python train.py --optimizer="adamw" --beta2=0.99 --steps=8645
Below are experts of layer 11 (counted from 0) of a mixture-of-experts language model. Rows are named router (the router's row for the expert), up (a neuron's input weights, with its number) and show model dimensions 56-111. Each number is 128 + 24 x the weight over its row's rms, rounded and kept within 0 to 255.
Before each expert's rows: a language model's description of what the expert responds to. This comes from a sample of Wikipedia text that the model never trained on.

# expert 3
What it handles: Time-span nouns. Nouns closing a phrase, mostly time units after numbers (days, months, years, season, games), plus degree-minute-second marks in coordinates.
router [130 122 106 107 132 100 148 120 159 167 120 137  94 125 123 116 134 104 136 128 138 115 139 129  68 154 153 128 132  70 149 135 114 165 120 130 165 158  59 187 110 122 120 103 141 155 114 143 102 115 110 134 134 137 152 149]
up2 [144 120 119 140 108 133 112 164 138 146 132 138 186 107 156 145 107 119 169 122 114 112 158 109 122 149 145  80 133 135 170 125 121 146 146 104 111 127 145 118 138 139 117 153 125 122 103 138 186 142 112 126 110 103 156 112]
up3 [156 147  98 130 129  93 132 137  92 142 124 116 105 124 112 118 100 110 119 131 145 148 149  96 127 129 122 112 136  86 182 140 124  80  75 127 103 156 131 106 118 146 121 135 121 147 164 142  99 128 140 139 153 196 148 149]
up4 [146 158 149 118 116 158 137 149 164 120  93 148 142 123  96 126  93  99 129 129 112 162 136 127 118 113 147 100 111 134 140 146 178 156 148 166 155 104 135 149 158 136 125 135 108 129 161 115 151 148 126 132 114 151 141 132]
up5 [133 126 155 169 118 152 127 139  84 152 145 143 127  94 125 116 108 114 145 137 144  86 160 154 124 116 119 125 133 109 146 125 153 131  87 141 104 147 140 126 110 122  70 124 113 141 104 147 124 129 128 129  98 139 117 168]
up6 [111 116 139 146 155 126 133 158 130 126 126 128 116 111 173 142 110  80 108 131 144 136 135  90 133 109  97  85 148 131 120 133 104 128 143 148 146 136 139 132 148 105 112 114 131 150 146 156 101 156 128 133 118 136 139 155]
up7 [113 120 126 167 111 111 125 176 149 129  91 137 137 101 180 147 102 162 152 126 154 138 136 105 147 121 177 102  95  92 167 118 139 115 161  96 112 123 137 110 136 124 111 147 147 170  95 126 127 123  91 152 131 134  96 153]
up8 [121 167 108 169 152 112 116 100 129 170 114 138 114 122 128 172 136 133 110 126 114 130 126 150 126 156 132 129  97 114 100 174 146 136 111 129 101 156  86 106 113 151 135  98 138 161 139 158  96 119 110 122 119 154 128 125]
up9 [118 142 139 110 113 119  83  94 140 160 151 111 107  83  67 130 157 182 144 145 153 126 117  95 134 139 146 131 174 150  90 127  84 103 146 108 135 143 133 107 108 126 169 113  94 122 152 116 142 115 150  67 108 117 145 131]
up10 [132 112  83 101 119  94 147  89 134 122 137 133 153 163 136 155 160 111 128 115 119 123 177  83 155  92 104  95 127 125 116 187 156 138 129 117 153 125 127 117 113 137 210 109 108 100 143 119  96 143 146 115 152 134 160 124]
up11 [134 102 134 156 170 109 101 138 104 130 153 108 142 115 116 134 196 121 143 141 133 106 152 169 134  73 112 132 141 122 128 152 101 133 154  85 122 118 106 143  92 115 114  97 126 135 126 168 137 148 124 142 106 111 153 108]
up12 [162 117  89 149  90 135 135 115 118  99 117 159 105 137 114 125  95 121 150 140 127 130 134 103 165 130 174 111  90 147 157 151 138 116 137 136 105 126 137 125 114 162 161 151 127 133 145 143  81 156 116 158 104 161 181 120]
up13 [104 142 148 128 147 119 107  85 114 128 122 133 131 191 131 152 133 112 121 122 168 118 115 130 113 143 137 173 123 138 136 153 123  86 107 112 130  98 100 154 150 161 122 119 154 169 191 152 108 136 141 125 101 161 113 125]
up14 [154 122 144 136 150 106 158 104 190 177 145 132  93 146 119 121  89 110 146  93 132 128 155 124  94  99 170 129 119 107 105 147 142 169  97 124 156 122 144 106 127 111 150 152 112 128 160 143 152 117 137 108 123 107 147 132]
up15 [123  87 128 114 163 118  79 181 125  91 114 143 124 132 159 105 108 114 145 126 160  82 175 128  82 143 176 167 153 154 128  99  74 191 126 101 143 118 126 103 121 135 174 105 120 132 110 156  99 139 139 162 112 122 122 129]
up16 [103 176 168 120 137  76  98 106 143 132  98 123 163 100 128 132 120 145 125 105 147 101 130 142 118 143 122 175 149 106 158 137 134 144 121 109 125 123  94 141 137 149 122  72 126 116 107 128 118 164 147 126 165 129 131 149]
up17 [124 144 161 122 143 109 157 169 102  68  85 172 121 152 145 116 203  80 141 111 116 122 130 117 136  87  79 139 147 119 121 148  99 113 149 171  95 122 145 142 130 148  99 162 148  55 137 124 117 110 130 118 112 114 130 104]
up18 [135 183 168 153  88 135 129 167 114 111 103 144 164 139  69 152 164 143 117  87 125 128 131 132 138  86 203 118  91 101 146 132  88 135 122 129 141 132 123  90  87 122 155 132 113 196 122  88 137 112 163 169 126 112 115  88]
up19 [124 147 127 129 131 124 122 105  91 151 123 126 109 129 142 119 182 121 144 121 120 112  95 115 107 134 134 134 135 134 138 104 114 155 133 112 158 156 132 138 111 118 107 142 110 181 108 174 125 126  81 125  88 115 105 156]
up20 [143 126  70 116 144 120 108 136 148 128 101 139 157 158 157 118  89 177 128 115 126 101 118 169 145 148 103 127 166 141 131 120 105 117  86 163 105 152 118 133 122 147 118 117  90 152 132 116 132 121 113 121 130 101 152 111]
up21 [106 152 140 117 115 118 110 114 160 163 128 145 168 125  57 149 114 159 138 121 118 109 140 120 108 110 162  81 130 103 102 109 134 100 139 103 123 147 105 116 116 176 127 104 130 142 164  86 100 123 142 116 129 101 128 101]
up22 [118 115 129 154 160  86 147 138  78 166 146 132 169  84 128 124 125 150 145 134 139 102 126 118 144 104 120 117 165 133 158 130 135 121 129 140 148 136 114 104  99 125 169 117 149 134 121 134 109  92 106 147 131  95 136 109]
up23 [136 137 119 100 149  56  69 121 107 142  79 139 120 116 147 123 135 144 167 161 167 113  77  97  91 112 148 134 129 108 182 142 155 156 157 124 151 130  91 118 105 127 117 145 127 107 141 167 131 124 101  73 114 130 138 133]
up24 [107 149 117 104 123 132 118 103 160 153 134 126 113 123 120 116 105 145 138  93 125 165 149 174 100 148 153 164 165 112 161 127 136 101 172 112 130 135 134 127 154 149 138 140 102 146 111 129 135 134 146 118 131 117 136 108]
up25 [106 127 132 133 137 172 161 117 134 137 107 149 144 135 132 104 158 132 137 132 103 139 111 120 135  97 138 153 137 173 113 113 153 137 132 121  99 126 115 119 136 128 118 140  80 102 142 129 113 110 112 128 104  97  62 141]
up26 [137 128 154 165 112 158 127  96 122 119  92 131 161 151 137 153 109 133 145 113 138 123 110 128 213 107  60 156 112  96 137 139 141 128 121 198 111 153 122  86 130 170 124 128 132 119 191 169 124 133 134 122 117 131  78 158]
up27 [144 137  92 124 121 125 147  95 106 134 113 111 148 129  99 140 135 127 123 109 114 168 173 148 120  80 107 153 151 127 147 166 146 133 139 139 145 135 123 150 116 132 142 116  89 115  70 114 138 145 120 134 108 136 161 148]
up28 [113 145 119  82 137 133 138 102 177 120 147 134 179  91 161 162 152 151 151 118 153 133 109 115 127 134  94  99 129 132 143 142 148 154 131 111 158 147 141 128 135 179 132 169 114 141 143 174 110 124 139 132 152 133 128 133]
up29 [118 138 150 126 145 135 144 111  99 147 116 137 143 151 192 102 113 104 141  99 142 131 120 121 123 156 116 139 176  87 147 160 131 108 101 123 124 125 113 172 125 120 161 173 131 145 101 100  94  99 104  99 113  82 124 165]
up30 [124 141 130  83 118 101 153 146 137 113 116 141 146 152 149 168 122 147 131 107 137 164 129 124 132 109 183 108 183  77 128 109  84 144 136 143 142 130 103 125 140 126 206 134 122  92 140  83 121 136 158 160 106 134 147 107]
up31 [133 161 107 125 126  96 144 124 161 153 108 110 131 115  67 170 147 124 121 131 158 120  78 119 146 154 199 137 159 137 134 135  85 103 116 125 144 117 113 118 144 132 109 139 133 154 122  81 101 115 135 126 136 123 110  80]
up32 [103 142 114 147 115 133 127 158  94  96 135 156 124 115  98  75 103 113 104 126 126 119 145 122 140 109 126  87 162 149 142 152 100 114 128 137 150 120 146 141 159 151  97  91 112 123 125 155 156 138 138 102 112 175  72 149]
up33 [141 135 125 167 111  74 158 122 140 119 122 119 110 144 149 129 155 140  99 111 116 111 103 142 137 130 131 129 136 100 114 157 145 151 139 119 116 141 123 152  83 156 121 129 137 135 122 138 151 145 106 173 126 146 101 121]
up34 [128 161 127  90  99 110 120 113 129 117  83 131 132 149  95  86 190 139 151 115 125 151 155 149  97 160 107 101 131 143 111 104 129 125 145 106 188 173  95 185 150 116 153 132 108 139 113 108 107 142 144 100 163  92 171 142]
up35 [113 122  83 177 112 149 156 115 108 130  92 138 144 115 134 132 192 120 156 140 123 126 144 111  99 119 100  97 133 118 125 132 175 117 125 113 108 122 110 143 141 144 111 152  99 131 150 153 117 117 143 126 110 151 159 179]
up36 [138 101 104 112  87 136 114 147 149 130 124 155 119 124 133  90 113 158 141 153 116 130 146  94 106 137 162 117 137 118 135 138 113 142  98 105 132 146 126 147 143 160 113  96 107 161  85 111 144 107 166 127  88 121 152 165]
up37 [136 127  89  96 137 106 136 113 160 142 107 141 105 111 157 134 122 117 101  94 145 141 169 129 141 111 145 127 147 122 134 164 125 135 119 123 125 122 126 143 155 154 175  98 109 155 108 138 129  99  78 111  99 153 134 150]
up38 [120 191 132 145 119 154 125 134 174 157 108 164 136 114 147 142  88 119 112 108 119  88 164 160 165  89 125  84 128 110 106 157 113 174 177  98 154 123 163 140 141 116 115 138  96 114 122 134 101 123 115 105 142 121 153 140]
up39 [ 90 127 139 149 111 137 105 130 140 123 137 138 188 123 124 187 117 138 188 155 118 115 111 129 131 137 108 188 137 101 153 133  90 145 147 107 118  93 109  84 100 133 104 112  68  91 206 121 174  96 124 120 149 162 125  98]
up40 [127 175 124 108 162 109 105 165 137 145 118 136 138  85 122 176 119 120 133 110 142  93 132  98 112 144 112  65 112 147 129  79  98 155 142 127 112 124 148  79 167 115 110 162 116 141 109 155 129 154 127 118 118 154 115 150]
up41 [ 88 140  84 148 166 115 139 149 110 133 164 151 140 159 111 151 174 150 109 140 136 161 182 120 111 140 114 141 146 168 150 101 169 131 104 107 162 126  81 115 138 105 122 146 100 109 154 144 157 133 117 133 147 113 135 174]
up42 [113 127 113 185 136 125 167  89 123 168  96 135 122 122 113 154 137  73 148 105 139 121 120 107 129 157 170  90 129 101 159 163 139 122 127 130 162 148 127 107 108 120 127 114 132 163 126 134 156 121 105 123 118 210 133 152]
up43 [117 124 130 126 111  87 106 131 126 139 131  96 101 116 150 157 157 126 149 157 121 123 122 172 165 167 143 127 157  83 139 124 129 163 118 110 176 158 109 103 119 119 155  91 138 154  97  94 144  93 155 138 135 155 129 113]
up44 [119 120 150  98 150 160 118 100 163 148 100 138 123 149  97 117 141 152 143 111 128 140 159 155 166 148  92 132 144 135 120 132 135 195 127 143 147 177 108 133 117 119 139 125 108 119 160 163 123  97 172 124 109 161 126 156]
up45 [113 122 122 124 158 145 156 119 107 143 109 131 136 142  80 129 134 156 150 102 157 142 191 118 131  97 124 140 151 124 154 175 141 120 160 132 152 104 130 120 117 142 143 125 119 102 172 127 170 137 109  98 144 129 105 128]
up46 [132 137 117 155 155 153 127 110 168 145 136 119 118 106 104 165 109 141 120 122 134 120  66 194 139 145 130 168 143 108 162 158 143 171 152 101 133  88  87 121 121 127 130 125 113 155 171 125 114 136 152 127 123 128  82 135]
up47 [163 133 126 147 103 123 163 155 177 112 105 112 133 108 171 172 111 142 131 101  95 154 113 115  99 106 157 109 125 146 142 144 140 164  92  88 100 160 118 121  70 141 106 104 102 127 160 139 126 125 131 130 108 120 139 175]
up48 [ 99 165 134 171 137 176 151 124 159 137 120 139 151 128 153 147  63  93  98 137 155  92 102 162 143 153  75 104 125 167 133 125 103 195 131 136 146 154 103 128 134 127 134 139 135 149 107 115  82 118 155 180 105 129  97 116]
up49 [112 162 131 122 134 151 159 148 147 111 114 126 153 152 122 145 141 125 100  98 130 169 136  97 149  67 101  97 134 114 109 123 120 121 107 133 134 118 134 108 163  88 109 122 112 125 104 160 148 147 137 119 103 146 171 126]
up50 [110 115  98 153 188 108 129 107 132 171 134 116 134 106 113 170 128 153 121 120 140 120 112 123 110 118 144 140 156 115 176 144  83 141 147 104 159 108 107 139 127 135 138 147 132 124 111 127 118 165 152 140 142 172 103 121]
up51 [107  98 120  85 161 188 101 170 151 167 129 145 144  59 104 131 121 150 143 110 146 148 136 126 118 114 152 128 126 107 151 125 109 135 135 140  68 137 131 107 146 139 111 108  94 182 138 125 130  88 124 133  78 136 121 135]
up52 [128 151  90 122 141 108 115 167 160 135 117 124 139 100 135 140 149 119 167 115 124  99 140 120 118 124 149 105 140 151 143 153 150 144 111 127 127 116 137  79 131  83  90 117 130 119  95 152  73 109 106 118  93 148 119 142]
up53 [100 162  96 115 145 138 124 135 115 128 135 139 137 107 133 106 178 122 100  74 132 124 128 177 174 152 110 108 140 139 105 142 174 123 153 120 125 129 111 127 122 134 120 148 125 128 101 137 128 108 153 132  85 110 121 107]
up54 [ 85 168 112  93 147 148 109 181 148 164 145 147 117 128 108 142 121 120 125 108 116 125 178 141 142 105 140  65 121 153 114 134 142 105 131 130 147 126 124 139 158 122  88 114 135 136  87 142  93  87 119  85  75 147 137 147]
up55 [130 171  73 147 141 100 144 104  92 160  79 123 125 121 128 156 131 143 107  58 152 160 135 109 104 135  75 110  94 129 138 184 110 146 112 128 128 117 103 112 116 133 152 142 107 110 100 132 134 174 149  89 118 174 115 172]
up56 [135 147 103 146 143 138 184 123 178 115 144 117 127 140  63 148 117 110 152 115 182 131 109 117 113 113 146 159  87 120  93  88 204 135 127 127 148 158 108 160 133 134 103 107 123 125 137 131 126  84 158 143 138 152 104 129]
up57 [142 112 131 111 171 133 133 134 137 136 137 141 131 174 128 119 129 144 145 118 142 126  94 148  87 120 133 117 104 155  86 108 133 137 151  92 152 163 123 172 136 122 135 153  63 118 136 103 110 157 127 128 102  98  87 122]
up58 [146 132 110 132 154 144 182 142  95 161 126 106 146 159 126 133 133 112  97 145 130 139 155 169 100 120 105 127 144 138 117 112 166 131 108 161  94 120 135 144 137 121 150 117  98  85 118 122 143 146 166 165  89 156 117 115]
up59 [140 169 114 144 145  99 121 121 149 163 138 122 126 118 113 153 157 105 140  94 134 101 112 106 140 124 108  89 138 122 116 142 127 130 143 128 153 157 133 102 118 131 174 139 136 126  85 105 132 107 129 129 120 140 141 148]
up60 [ 93 128 146  88 127 127 145 116 120 170 130 126 108 119 164 149 150 139 142  95 132 162  95 155 101  95 162 122 121 128 111  86 155 157 140 140 158  88 132 108 144 119 122 130 128 104 125 118 107  99 119 125 131 115 107 120]